config.toml
d_shared_expert = 0
n_head = 6
rope_fraction = 1.0
init_std_down = 0.0321
lr = 0.00581
warmup_steps = 200
decay_shape = "linear"
seq_len = 1024
Below are experts of layer 4 (counted from 0) of a mixture-of-experts language model. Rows are named router (the router's row for the expert), gate (a neuron's input weights, with its number), up (a neuron's input weights, with its number) and show model dimensions 0-95. Each number is 50 + 10 x the weight over its row's rms, rounded and kept within 0 to 99.
After each expert's rows: "gets" lists some tokens that make up at least twice as much of what it gets as of all text. This comes from a sample of Wikipedia text that the model never trained on. Tokens count by the router's weight.

# expert 26
router:74 49 67 55 38 58 63 50 50 41 50 38 49 48 57 40 40 56 49 54 48 48 67 28 66 47 45 39 76 41 61 45 51 43 52 46 74 34 34 34 65 48 51 58 47 49 54 44 49 56 49 49 49 66 45 67 59 65 44 56 60 47 53 51 48 46 55 52 41 40 48 66 61 51 32 52 39 53 76 46 43 63 43 51 40 47 60 52 55 43 40 45 35 76 34 37
gate0:57 51 61 47 56 50 50 36 50 47 53 52 46 51 57 51 49 31 64 57 56 57 34 51 59 58 42 45 55 52 49 30 46 49 46 49 42 35 54 46 67 46 63 33 47 47 61 44 57 49 47 50 45 51 37 49 37 44 56 56 60 62 50 52 53 40 44 67 45 56 46 53 46 51 24 32 43 43 57 63 56 69 53 46 53 64 41 67 44 45 33 49 51 53 52 35
up0:50 46 58 54 47 52 50 61 48 55 56 46 66 53 48 56 53 60 31 64 53 35 66 59 69 48 42 52 57 52 63 56 45 52 58 60 53 50 39 38 42 34 58 54 57 35 27 65 38 67 63 58 41 47 58 53 69 53 60 35 42 56 44 40 45 49 63 23 59 47 36 28 46 61 75 72 48 46 39 43 53 37 63 53 57 36 56 59 52 66 62 31 59 52 50 58
gets: " of", " the", " a", " all", " his", " on"

# expert 62
router:44 29 57 45 46 44 47 43 52 30 63 41 70 53 40 60 59 44 46 49 39 36 69 58 61 67 60 63 52 42 56 51 45 47 54 33 56 33 33 31 57 50 40 65 71 58 49 57 58 58 59 33 50 53 47 57 42 57 58 57 62 54 49 51 49 47 50 53 41 48 51 54 58 39 24 40 17 51 63 34 47 46 54 61 46 47 56 54 58 43 44 45 30 57 40 56
gate0:42 43 49 41 41 55 48 31 55 48 47 60 49 50 62 47 49 46 65 56 44 55 54 53 34 51 38 63 61 36 42 42 64 55 57 49 32 58 53 40 53 62 49 56 55 49 51 67 47 53 50 45 38 56 52 61 45 61 45 44 43 39 60 37 43 55 67 57 45 59 49 54 47 48 59 53 50 34 53 54 30 65 37 64 56 43 46 52 51 39 59 47 43 46 29 47
up0:65 60 57 49 46 43 53 51 60 55 56 24 45 53 54 47 79 43 51 41 63 53 56 56 61 32 58 60 54 49 61 53 46 43 38 58 47 63 51 56 41 38 43 49 40 54 69 42 47 34 50 45 60 43 37 48 54 41 49 55 43 55 64 52 56 51 49 33 49 43 55 37 50 50 32 38 57 36 52 53 56 51 37 36 48 45 66 42 43 56 46 56 49 40 51 46
gets: " ", " |", "0", "%", ".", " ("

# expert 123
router:65 35 60 59 37 72 46 50 47 44 58 32 60 36 60 52 38 47 52 45 45 47 55 26 47 59 53 48 63 44 53 58 56 50 52 50 45 37 34 26 58 45 55 59 47 44 50 47 45 56 46 41 55 62 39 56 58 73 54 62 55 56 55 45 39 48 56 60 45 51 52 64 57 53 26 61 53 52 80 45 34 60 54 48 62 45 45 48 48 45 33 44 52 66 45 36
gate0:47 48 70 49 40 73 53 32 39 51 38 60 32 39 55 58 63 42 52 50 57 47 35 61 54 32 61 50 43 63 54 65 46 50 55 58 43 54 47 35 42 54 62 71 54 55 50 51 29 57 52 53 69 34 61 44 31 60 57 39 49 55 38 40 38 32 46 52 47 49 29 35 67 45 37 61 35 59 55 36 39 56 50 56 54 51 53 41 47 46 40 33 43 62 55 51
up0:54 53 28 41 50 24 48 67 65 47 47 65 61 54 30 61 37 39 31 54 40 40 46 46 39 59 53 37 60 44 41 52 51 49 34 46 49 61 40 54 48 56 33 39 62 51 55 42 42 34 43 60 31 59 49 64 59 65 57 56 50 44 55 71 56 48 69 61 53 53 64 65 38 49 55 40 64 43 52 67 73 47 53 38 50 47 53 40 54 26 58 65 47 43 43 46
gets: " of", " the", " from", " to", " part", " about"

# expert 87
router:71 51 60 54 42 42 57 58 40 27 59 53 56 44 52 42 43 39 39 52 37 44 53 29 47 67 57 49 34 45 62 55 50 43 53 42 56 59 38 40 58 41 43 50 82 53 61 63 56 52 53 36 53 50 44 42 46 46 53 55 57 60 35 48 49 34 56 73 41 66 52 64 53 51 59 62 26 30 75 46 52 44 58 55 65 47 50 55 54 60 45 46 35 70 35 47
gate0:55 47 51 44 49 42 58 32 59 24 56 61 49 45 50 24 45 51 51 34 35 55 62 32 40 67 45 59 52 44 56 53 68 47 49 54 50 45 40 44 45 46 28 55 49 69 46 70 32 49 53 32 63 44 47 47 65 51 61 49 60 49 56 56 50 65 52 55 53 59 45 58 56 56 43 45 64 49 57 47 72 52 51 51 53 63 59 59 57 66 53 44 48 49 54 45
up0:42 29 45 52 44 60 36 64 33 73 36 50 50 56 42 55 44 60 47 58 53 61 32 59 59 46 48 56 54 57 42 63 64 37 53 50 40 47 56 35 57 58 67 54 59 50 73 39 55 31 34 64 48 51 39 57 46 51 57 60 59 51 40 53 37 45 31 35 66 56 44 53 53 50 60 54 39 47 34 40 62 49 59 48 52 42 47 48 44 41 61 44 52 53 56 51
gets: " |", ";", " —;", " –;", "%;", ");"

# expert 125
router:60 48 58 63 60 60 44 39 53 36 48 31 57 47 53 45 51 56 61 52 41 52 53 51 36 64 66 45 57 59 53 51 37 46 35 62 49 48 27 40 56 49 52 65 52 65 54 60 70 61 52 37 53 60 34 55 53 52 60 50 50 61 47 64 60 36 60 53 53 43 54 53 49 37 55 52 34 41 58 42 51 51 75 62 50 54 60 48 57 56 55 42 48 43 39 61
gate0:37 48 56 51 41 45 50 52 55 52 63 36 60 45 50 52 51 27 44 54 57 47 57 49 57 47 75 55 45 52 60 58 55 55 35 69 47 55 28 64 47 57 59 29 42 40 41 40 48 60 32 67 57 33 40 53 64 82 37 39 58 52 61 55 63 59 61 36 51 40 52 49 52 49 70 59 54 56 45 43 44 59 56 64 51 45 61 39 40 43 49 63 51 37 55 37
up0:66 46 47 52 49 57 63 53 42 36 58 68 49 60 52 45 39 56 48 37 65 61 41 61 34 53 35 66 65 42 43 47 40 52 65 26 44 52 60 51 37 49 44 52 53 51 49 56 65 54 65 32 53 65 42 46 34 26 47 72 23 58 35 57 41 34 53 64 60 61 55 54 62 40 51 43 41 63 54 50 48 45 47 43 58 40 47 64 52 49 57 50 47 68 56 76
gets: " ", " |", " /", "|", " for", " club"

# expert 99
router:56 53 67 58 39 61 51 55 58 36 45 35 53 46 54 46 44 43 55 49 42 44 48 36 52 71 47 38 53 66 55 49 41 41 60 44 58 31 29 27 67 59 48 63 65 51 57 46 51 43 42 32 56 64 32 57 43 48 51 47 44 68 50 50 63 44 56 43 44 50 59 54 49 51 53 35 38 46 62 45 55 49 46 61 54 55 43 35 68 48 41 48 42 58 35 41
gate0:45 57 51 53 46 48 44 53 52 66 63 61 59 57 63 70 70 44 62 41 54 58 24 25 49 45 58 54 51 54 55 56 42 50 54 60 39 57 40 44 61 47 48 53 48 47 59 54 68 59 40 60 79 59 52 45 47 52 65 54 49 56 41 49 55 41 50 49 69 54 62 46 53 55 43 62 41 42 60 38 55 45 52 46 60 47 54 64 45 43 45 49 49 76 46 48
up0:40 36 58 43 53 47 40 57 39 52 45 51 41 60 33 37 62 42 48 45 44 48 53 66 37 44 42 65 27 54 69 49 47 41 47 61 50 49 50 48 34 43 66 26 46 75 44 52 55 54 26 46 54 51 65 66 61 60 59 44 58 29 33 62 65 45 38 50 63 45 44 51 44 46 48 47 50 35 46 40 28 44 43 48 38 63 70 36 59 37 44 48 46 56 63 68
gets: "o", "i", "a", "u", "io", "ia"

# expert 57
router:70 46 61 55 47 59 41 45 39 32 41 49 56 38 41 38 44 47 60 54 38 46 68 30 58 56 68 50 42 67 50 53 58 48 34 47 67 43 40 51 52 39 44 68 62 51 46 65 52 47 43 39 61 61 32 57 48 44 45 61 69 59 49 49 47 37 57 41 49 49 52 58 62 47 44 40 40 51 65 53 36 49 58 56 58 63 52 51 44 68 36 51 47 85 45 47
gate0:44 51 52 59 55 56 46 64 30 47 42 51 60 52 54 45 31 50 54 50 39 57 39 45 66 55 50 35 64 70 49 50 45 41 46 34 78 44 31 41 81 63 36 49 60 52 55 59 53 49 46 47 46 48 62 57 66 68 47 60 39 71 61 47 41 50 47 46 57 53 50 58 49 54 42 48 49 55 50 22 50 76 64 53 46 46 59 39 44 61 65 38 51 43 52 52
up0:40 49 40 38 65 49 58 56 43 76 50 48 55 61 55 46 41 53 68 44 37 57 28 52 44 56 42 64 48 53 48 44 42 35 61 47 65 45 53 43 72 61 50 32 70 49 52 48 49 42 47 49 39 54 49 51 66 50 53 58 45 66 48 63 52 48 46 60 71 44 56 66 60 59 52 53 44 41 55 34 42 63 58 45 47 30 56 44 55 61 61 46 53 47 62 57
gets: " |", " –", ";", " -", "\n", " —;"

# expert 33
router:58 49 74 70 44 58 36 58 42 43 53 35 66 50 55 42 55 51 51 58 47 50 51 52 51 72 55 48 75 65 62 41 28 42 51 52 63 30 32 39 63 45 34 54 53 51 36 61 59 54 42 54 53 54 47 50 41 62 70 58 58 75 47 46 69 34 50 35 65 60 59 56 47 54 57 71 43 46 73 52 61 57 54 58 61 44 57 38 56 44 57 42 48 63 38 40
gate0:52 49 53 52 43 47 60 59 45 42 60 38 52 49 64 43 33 28 47 40 60 56 52 41 52 59 45 42 74 38 43 51 52 47 44 63 49 36 55 43 48 67 66 50 47 66 43 45 43 51 50 59 45 68 42 61 55 47 41 47 55 54 47 46 35 53 44 37 43 52 58 50 28 61 62 66 61 52 62 42 37 43 44 42 54 54 36 40 42 64 40 54 57 68 40 44
up0:44 47 46 45 58 49 61 41 40 62 53 43 60 47 33 54 54 52 52 66 50 50 51 38 57 44 38 61 61 42 60 48 31 42 41 34 38 50 60 53 53 50 20 43 50 42 54 39 44 36 35 41 40 71 55 54 39 42 59 59 60 38 42 38 59 50 57 42 57 56 55 52 51 52 66 48 51 53 39 63 46 48 47 45 47 52 60 68 43 58 38 65 45 52 55 35
gets: " ", "–", "0", " win", " against", " scored"

# expert 0
router:54 50 63 57 42 48 47 50 53 31 57 41 52 47 60 66 43 47 56 50 42 37 58 63 51 64 55 36 55 54 46 48 50 59 60 52 69 43 24 44 61 43 51 59 68 51 48 72 52 51 43 43 47 61 51 45 40 54 44 46 61 58 45 40 49 42 33 53 66 53 44 54 50 44 61 43 30 35 54 50 65 59 69 60 54 48 54 42 54 39 33 45 46 62 52 62
gate0:49 71 66 41 57 42 44 45 52 67 56 60 40 37 54 30 52 54 37 44 38 71 39 40 44 53 34 43 54 54 58 33 40 38 73 41 36 43 58 46 50 43 49 57 34 49 47 54 49 60 60 40 56 52 55 52 56 40 29 53 41 47 46 50 44 50 59 53 65 50 40 57 65 57 62 53 57 50 50 50 49 43 43 53 58 52 46 45 54 57 53 43 53 47 49 58
up0:59 66 42 78 53 44 44 39 50 58 33 40 39 60 43 61 37 76 67 45 50 66 42 47 51 50 45 61 64 54 53 61 37 41 55 50 54 57 41 52 65 56 55 53 53 45 44 28 28 49 63 36 59 50 60 53 54 52 48 52 65 66 50 32 38 58 64 33 47 49 68 31 57 44 41 43 45 46 64 53 48 57 40 45 64 45 64 45 55 52 47 45 36 64 42 53
gets: "s", "ing", "es", "er", "is", "ers"

# expert 112
router:57 29 47 69 59 52 42 52 50 38 50 33 69 55 57 46 45 50 59 56 47 32 63 53 57 80 48 54 40 44 52 64 46 35 52 35 58 35 41 45 69 63 60 49 55 53 70 61 35 51 38 42 36 41 44 48 58 53 55 53 48 67 21 44 47 47 30 54 54 58 33 61 56 51 44 47 33 40 53 56 58 60 77 53 44 37 45 63 67 49 56 44 57 56 50 56
gate0:51 52 51 54 67 32 47 43 44 56 50 52 51 47 59 40 61 48 50 59 51 46 47 60 46 55 47 36 47 39 47 41 30 44 66 66 48 42 48 48 67 65 44 46 51 46 40 53 28 53 63 31 56 36 57 37 47 39 26 40 47 54 47 58 57 63 60 46 39 52 52 42 62 40 38 50 50 62 43 58 31 56 46 56 29 47 35 49 56 59 53 48 44 46 59 56
up0:58 40 48 52 53 50 41 49 38 59 55 51 51 38 50 48 42 61 62 51 64 41 55 50 40 60 46 62 60 56 34 56 48 30 47 52 47 53 58 55 62 43 38 55 44 54 37 62 63 65 44 53 49 57 38 51 69 59 42 56 58 64 46 37 56 41 55 68 66 57 51 37 64 57 49 63 49 52 32 53 42 66 44 44 44 27 42 63 38 57 64 55 64 36 36 47
gets: "–", " |", " kg", " m", " Championships", " World"

# expert 73
router:62 46 58 53 61 58 45 43 56 40 54 41 55 50 40 47 56 34 50 43 48 46 51 38 55 56 53 37 51 51 45 55 48 49 40 45 46 52 31 33 68 53 50 68 55 37 43 62 53 74 37 27 45 49 54 50 45 47 47 55 59 60 43 40 44 32 48 40 38 51 45 63 40 37 44 62 30 45 63 40 54 43 74 59 46 49 69 53 54 47 54 42 57 46 47 59
gate0:57 47 43 60 63 52 59 37 44 34 52 46 44 42 47 42 50 46 52 40 55 61 53 32 63 55 58 51 50 61 42 55 72 58 45 45 44 49 40 58 57 57 47 57 54 53 64 71 51 51 46 49 46 63 62 43 54 48 56 50 40 52 55 47 65 38 68 49 41 50 51 41 49 49 73 39 30 48 39 39 47 33 55 63 54 41 62 47 45 63 59 40 64 45 68 55
up0:73 48 64 41 44 46 39 56 58 31 45 61 49 41 53 39 47 46 59 45 40 62 49 67 42 48 72 53 60 35 54 53 63 51 54 58 40 45 45 54 43 30 51 52 36 54 71 50 56 59 48 40 45 24 49 47 61 42 37 67 56 45 42 30 46 72 39 58 56 50 53 35 54 39 49 37 70 47 43 52 57 43 47 48 34 47 64 62 38 61 52 53 37 61 72 65
gets: " in", " at", " University", " of", ",", " to"

# expert 104
router:66 48 72 49 36 49 48 54 49 18 50 32 55 63 54 48 56 49 48 58 44 42 53 42 53 62 57 54 51 57 67 45 55 54 51 58 55 54 52 24 59 51 42 56 59 45 54 52 51 64 56 42 58 50 50 57 44 54 53 69 47 66 48 38 55 48 47 56 58 58 30 45 51 43 54 63 47 34 57 48 35 39 39 55 49 31 54 63 67 47 47 45 47 44 44 60
gate0:65 60 54 46 48 56 53 51 48 47 57 52 39 62 47 50 48 56 52 47 70 53 47 26 52 41 56 44 45 57 48 43 38 60 44 40 46 44 65 61 38 40 65 32 46 61 52 44 48 47 57 37 57 64 40 65 50 60 51 50 48 39 64 64 42 63 48 71 50 51 47 36 42 71 37 53 51 69 56 48 51 63 36 45 52 25 65 44 49 47 21 49 47 51 33 58
up0:33 54 41 71 48 53 57 48 53 62 48 47 63 62 58 56 41 67 66 54 30 48 53 46 38 65 45 60 52 35 61 48 52 42 62 46 40 55 50 37 49 52 44 52 62 39 58 62 51 49 58 55 47 49 42 40 57 43 51 37 51 59 62 62 41 34 68 54 45 49 55 58 55 34 66 55 58 47 58 37 53 42 35 53 57 79 54 21 40 66 56 53 42 44 43 42
gets: " had", " has", " is", " have", " are", ","

# expert 119
router:66 35 48 67 47 59 51 48 37 23 49 39 51 45 44 56 51 29 67 51 52 56 59 19 55 64 53 49 39 65 54 41 56 49 47 48 65 42 57 30 62 38 52 60 59 51 43 51 72 58 51 49 60 71 38 58 45 54 55 54 43 60 48 46 33 54 42 58 60 36 43 63 57 41 42 63 48 38 71 41 61 45 57 56 56 39 57 62 57 65 50 44 46 61 40 57
gate0:46 56 66 61 42 47 46 46 29 34 54 48 44 71 65 43 51 75 52 59 54 49 58 45 55 54 37 63 46 34 64 49 37 51 60 48 57 51 62 59 53 50 59 42 66 59 52 54 47 22 62 60 64 70 41 58 56 62 46 58 52 41 59 49 58 44 49 48 66 65 42 69 44 50 38 44 58 24 59 45 44 55 28 56 36 62 50 36 54 56 71 45 40 50 41 40
up0:50 53 50 48 38 62 39 49 47 49 58 41 50 71 58 59 69 55 58 67 46 48 53 54 53 52 50 57 64 56 55 53 43 50 72 46 62 56 54 52 29 57 55 35 56 47 46 61 73 42 59 63 63 65 37 50 46 57 45 52 51 51 61 55 65 22 61 42 59 53 42 64 60 46 34 49 54 45 56 60 59 62 49 64 42 59 55 42 63 56 74 55 44 53 39 53
gets: "|", " |", ":", "-", " \"", " -"

# expert 53
router:59 56 62 58 39 42 65 41 27 37 52 53 42 53 49 49 48 41 56 49 46 36 39 67 50 60 55 55 53 62 53 60 60 38 48 33 50 43 42 29 55 48 48 46 51 46 59 68 69 64 47 49 76 61 63 57 36 51 47 71 57 50 39 51 44 43 45 65 49 53 45 68 47 50 63 59 50 47 51 65 49 52 63 58 60 52 52 61 50 50 46 49 39 56 43 73
gate0:41 55 58 49 61 35 28 59 61 50 54 58 49 46 51 42 65 45 61 57 48 49 49 54 28 52 55 47 38 54 41 53 45 55 79 54 59 68 49 45 53 19 36 49 58 38 48 59 62 55 34 55 61 53 42 62 55 49 40 38 46 55 37 57 51 66 50 53 50 41 55 57 57 45 35 64 56 55 50 48 56 55 66 56 60 41 49 38 47 64 46 52 36 44 46 57
up0:42 43 55 55 53 60 56 46 44 59 51 47 46 42 40 46 53 42 50 63 49 63 57 60 40 49 38 54 50 63 59 65 65 57 49 60 52 47 36 45 64 56 40 63 47 52 43 53 56 53 58 44 43 56 58 56 52 48 46 54 65 48 48 56 58 55 46 52 33 51 42 33 57 54 44 57 40 33 59 46 62 47 46 61 56 59 58 51 56 48 53 52 45 40 38 54
gets: " (", "\n", "2", "1", "4", "age"

# expert 42
router:59 45 60 55 47 41 44 50 53 42 55 60 50 44 51 48 38 43 53 48 42 49 51 47 53 64 45 51 51 61 47 64 46 32 63 37 58 52 45 41 63 53 40 66 68 49 46 55 55 54 53 33 49 45 49 54 33 55 55 47 47 60 37 51 52 42 55 43 48 58 56 63 58 53 41 58 41 43 58 59 66 45 52 57 46 53 42 46 65 46 43 44 49 60 45 50
gate0:61 66 39 45 56 48 43 65 55 43 45 43 44 65 53 60 47 56 38 44 40 55 52 53 42 48 55 49 44 28 38 51 42 57 53 17 37 40 42 61 39 66 32 46 42 41 70 66 50 42 64 54 41 43 57 45 54 36 61 41 42 31 41 45 43 22 55 38 27 68 53 47 50 38 44 42 55 72 55 44 52 51 69 57 46 32 37 55 63 51 35 49 41 36 49 66
up0:56 75 45 48 57 48 53 47 34 38 55 41 56 41 57 47 48 53 46 39 34 52 53 60 58 53 49 33 48 85 43 52 29 41 66 50 54 67 52 41 39 43 42 59 30 40 64 57 30 34 39 60 55 42 33 54 36 57 43 39 49 64 54 67 54 53 66 49 47 47 40 61 61 54 56 42 57 62 59 60 44 69 50 42 47 53 53 41 50 30 53 54 42 57 37 45
gets: " January", ",", " August", " July", " June", " October"

# expert 43
router:66 58 45 50 49 48 47 55 43 37 56 48 52 60 53 46 40 46 64 52 45 57 60 33 54 48 49 36 34 59 54 55 62 47 50 42 53 60 33 44 63 50 46 52 38 48 72 60 72 66 44 50 58 64 43 57 41 54 40 58 57 60 42 47 47 19 57 38 37 47 52 49 58 44 34 52 48 41 59 57 32 59 57 53 45 62 51 54 58 58 49 43 45 50 34 48
gate0:67 56 61 46 54 53 55 60 21 45 25 56 51 35 69 46 45 49 29 42 43 56 47 48 37 47 44 48 60 38 51 60 52 60 51 45 61 53 55 33 54 56 31 66 56 41 53 49 29 44 53 49 48 52 40 64 29 45 52 47 56 58 51 37 47 28 52 57 56 50 58 33 46 49 62 50 61 44 74 30 43 52 42 44 53 40 49 59 52 47 49 46 43 29 47 38
up0:51 59 51 32 47 54 48 58 23 53 36 69 43 55 56 44 34 48 41 59 29 55 43 50 36 31 72 43 48 75 69 48 55 31 57 54 54 45 53 61 60 51 24 34 39 43 60 56 39 59 49 20 55 55 48 64 47 53 63 53 38 53 47 44 40 38 44 51 65 61 42 47 44 39 52 47 65 53 53 54 48 48 46 42 47 37 65 53 43 46 49 59 36 58 54 32
gets: " in", " on", " at", " for", " of", " during"

# expert 46
router:56 51 72 57 37 56 45 40 54 31 55 56 53 58 45 37 47 34 55 62 40 52 66 31 55 67 55 55 69 60 41 53 57 49 45 43 63 27 25 48 45 43 47 63 55 43 57 54 51 51 51 43 65 69 42 60 47 54 44 59 57 50 37 43 50 37 60 39 50 58 51 52 57 65 49 65 46 42 69 45 65 42 60 58 58 51 52 39 58 65 50 40 42 59 31 37
gate0:59 26 64 39 50 58 33 62 48 59 36 47 50 59 47 37 58 52 51 53 39 43 55 47 53 53 64 29 45 47 60 33 39 57 61 51 50 45 62 42 34 60 31 44 47 67 52 26 51 47 50 72 47 47 39 58 42 44 51 56 36 45 44 54 36 47 40 65 67 53 43 42 49 46 53 37 55 52 58 44 64 57 55 37 46 38 52 75 55 52 43 40 51 31 54 49
up0:59 50 48 67 52 45 43 46 59 53 72 46 52 35 57 39 52 41 53 54 46 51 45 50 67 61 52 57 29 52 37 52 55 21 36 57 65 41 62 42 62 50 48 32 52 43 50 50 44 49 46 33 37 45 37 42 61 43 50 59 46 44 43 58 39 47 47 59 49 49 55 43 60 51 47 57 58 40 47 44 36 41 68 63 58 45 55 56 40 39 36 50 59 52 39 54
gets: "1", "2", "3", "0", "4", "6"

# expert 102
router:63 45 68 61 50 33 56 50 31 37 53 40 67 59 46 58 52 41 38 52 40 32 39 38 48 82 57 43 53 43 57 52 50 50 43 37 51 43 38 54 69 54 41 57 73 59 56 44 64 51 47 38 37 51 42 52 45 54 64 70 67 59 47 39 47 31 58 66 59 62 53 56 53 46 60 45 55 49 79 30 46 47 55 63 45 40 53 56 52 45 41 42 46 64 47 46
gate0:35 47 46 50 38 65 51 46 47 31 38 49 61 51 44 23 34 48 67 53 63 35 40 42 42 37 55 52 52 43 53 40 57 70 53 55 47 52 49 55 42 39 50 38 42 55 50 58 60 61 42 46 63 39 54 61 31 61 52 41 42 60 43 59 43 58 46 56 59 50 40 28 41 54 40 43 48 31 50 39 35 51 77 59 40 52 43 59 41 35 68 57 66 48 48 60
up0:51 39 57 54 53 38 35 41 56 54 52 36 49 53 34 43 52 50 57 33 38 57 55 41 60 46 43 29 40 41 45 45 56 43 43 52 47 47 29 65 39 56 57 42 27 51 73 49 39 48 46 46 57 48 67 45 49 46 53 47 44 46 59 60 38 44 39 48 31 41 48 58 45 51 50 46 56 53 43 51 33 25 55 50 36 48 50 65 38 32 58 44 48 37 48 69
gets: ".", "°", "y", "e", "ar", "at"

# expert 71
router:62 47 57 48 39 49 45 46 53 32 50 42 52 41 59 37 50 49 56 53 37 43 57 68 49 68 53 44 51 58 50 58 53 39 41 44 65 34 41 29 65 44 48 59 41 30 45 55 68 47 40 44 56 53 38 75 59 41 48 65 50 53 35 57 42 25 59 61 51 55 45 61 54 53 40 45 51 43 54 53 52 39 52 57 45 62 60 49 51 59 51 40 24 61 38 73
gate0:58 55 49 62 69 53 41 40 46 73 34 54 49 46 42 34 50 56 49 42 40 42 42 55 31 56 55 58 35 51 50 43 38 41 62 36 33 62 48 49 56 21 50 53 50 46 54 66 50 52 58 36 45 59 61 59 48 55 41 40 66 49 54 57 51 38 50 47 44 46 44 53 45 49 43 49 48 24 51 36 42 47 60 36 54 46 19 55 26 42 75 47 63 52 38 41
up0:54 50 67 58 50 48 48 41 44 58 49 63 34 56 52 41 44 49 58 69 65 54 32 55 59 46 56 52 67 39 64 57 48 56 53 61 28 49 53 57 41 48 52 47 51 53 30 51 51 58 54 43 54 66 41 40 48 47 30 53 49 48 43 43 49 51 38 38 48 50 52 45 66 54 61 61 52 48 51 56 50 56 43 43 74 47 57 51 51 43 43 48 35 72 75 60
gets: " (", " \"", " [", "(", " or", " $"

# expert 110
router:57 36 59 45 56 42 56 59 54 37 57 40 64 47 47 50 50 51 44 50 32 55 64 12 47 67 44 38 51 47 60 64 47 42 44 39 61 41 41 35 55 52 45 62 50 42 55 43 55 41 48 54 56 55 59 66 57 55 53 50 60 61 53 53 38 29 56 68 45 51 50 71 58 59 32 49 37 56 54 43 47 39 53 51 56 52 71 47 57 49 50 46 31 46 32 59
gate0:51 61 49 30 55 41 56 50 51 42 54 65 49 45 70 42 40 27 51 44 49 50 54 53 30 62 60 50 46 49 52 48 57 62 31 38 41 53 57 57 49 67 61 46 45 58 56 47 46 48 50 44 35 53 54 28 46 41 62 48 47 55 52 51 43 54 39 48 31 52 47 42 34 60 45 47 46 57 49 30 49 46 36 49 66 48 61 59 52 39 66 41 45 27 58 65
up0:69 33 51 65 30 45 54 53 64 48 55 30 62 55 39 37 51 44 43 40 46 41 46 44 46 49 35 74 54 49 43 44 56 82 33 60 43 59 58 59 63 49 56 47 43 49 47 56 76 35 51 50 47 50 50 49 64 62 53 54 72 51 54 40 55 49 40 74 50 62 54 49 58 47 51 68 48 56 41 45 69 60 46 54 66 56 36 47 62 57 51 63 55 42 73 42
gets: " to", " of", " into", " in", " for", " with"

# expert 90
router:74 26 57 45 48 52 54 51 48 36 55 45 73 44 47 46 46 30 50 57 35 43 55 58 37 63 61 59 64 60 51 46 40 44 48 47 49 40 38 27 57 39 47 63 60 42 52 62 60 60 38 59 60 51 50 69 42 54 54 59 63 65 49 57 53 39 44 50 55 59 58 55 54 61 54 61 46 42 66 53 39 55 49 52 44 47 56 51 54 47 52 44 37 57 39 52
gate0:52 34 60 44 55 60 56 61 64 44 44 42 65 58 68 61 36 49 58 43 60 55 51 59 61 68 41 60 48 62 52 58 42 38 40 47 61 61 55 37 30 50 48 67 42 61 38 50 56 49 45 42 65 50 44 59 41 41 65 64 55 60 62 63 37 49 34 53 43 78 58 49 48 44 53 49 46 44 38 47 59 52 52 51 46 38 52 65 57 31 64 59 58 37 45 57
up0:43 34 56 39 47 66 51 63 57 52 54 51 68 57 77 65 31 53 67 50 58 58 50 71 49 66 43 63 47 62 47 56 37 37 35 55 48 55 56 42 31 54 51 65 38 64 43 42 51 48 50 40 58 50 50 51 43 47 55 68 45 60 63 56 36 37 27 58 50 55 57 50 50 40 57 54 46 46 39 48 57 52 56 53 53 54 46 51 64 32 65 56 53 32 39 49
gets: " the", " and", " on", " in", " was", " killed"

# expert 120
router:49 49 50 54 53 55 51 43 39 30 50 28 51 48 46 53 52 53 57 44 39 43 50 42 41 59 56 40 62 40 54 57 44 40 43 46 51 58 32 52 68 37 50 72 63 49 43 54 49 63 40 31 51 63 50 55 42 64 49 59 55 42 46 49 57 37 57 46 43 39 42 54 51 56 41 55 46 31 50 48 65 48 56 55 39 54 56 62 59 63 52 45 40 63 54 78
gate0:47 46 55 49 49 57 46 42 48 60 47 40 38 67 50 38 38 50 51 49 44 53 50 56 61 50 45 47 73 58 33 46 60 41 54 50 55 34 57 67 53 25 48 61 48 60 69 56 34 55 61 54 26 31 67 67 55 50 57 59 33 39 60 54 35 60 49 54 58 54 51 35 59 65 35 50 44 57 43 43 56 38 45 55 46 51 51 52 39 43 43 51 50 45 45 53
up0:49 20 57 54 41 47 43 53 35 55 41 61 46 49 53 64 57 45 60 54 56 46 29 58 54 47 53 51 42 55 47 52 66 52 52 38 55 38 64 39 55 47 63 43 52 63 67 44 38 54 63 56 47 56 40 51 55 55 43 51 54 58 37 56 27 59 54 49 71 51 41 42 53 35 57 57 42 51 60 73 59 42 56 57 49 70 48 39 37 58 56 51 32 56 50 48
gets: "9", "5", "0", "8", "7", "3"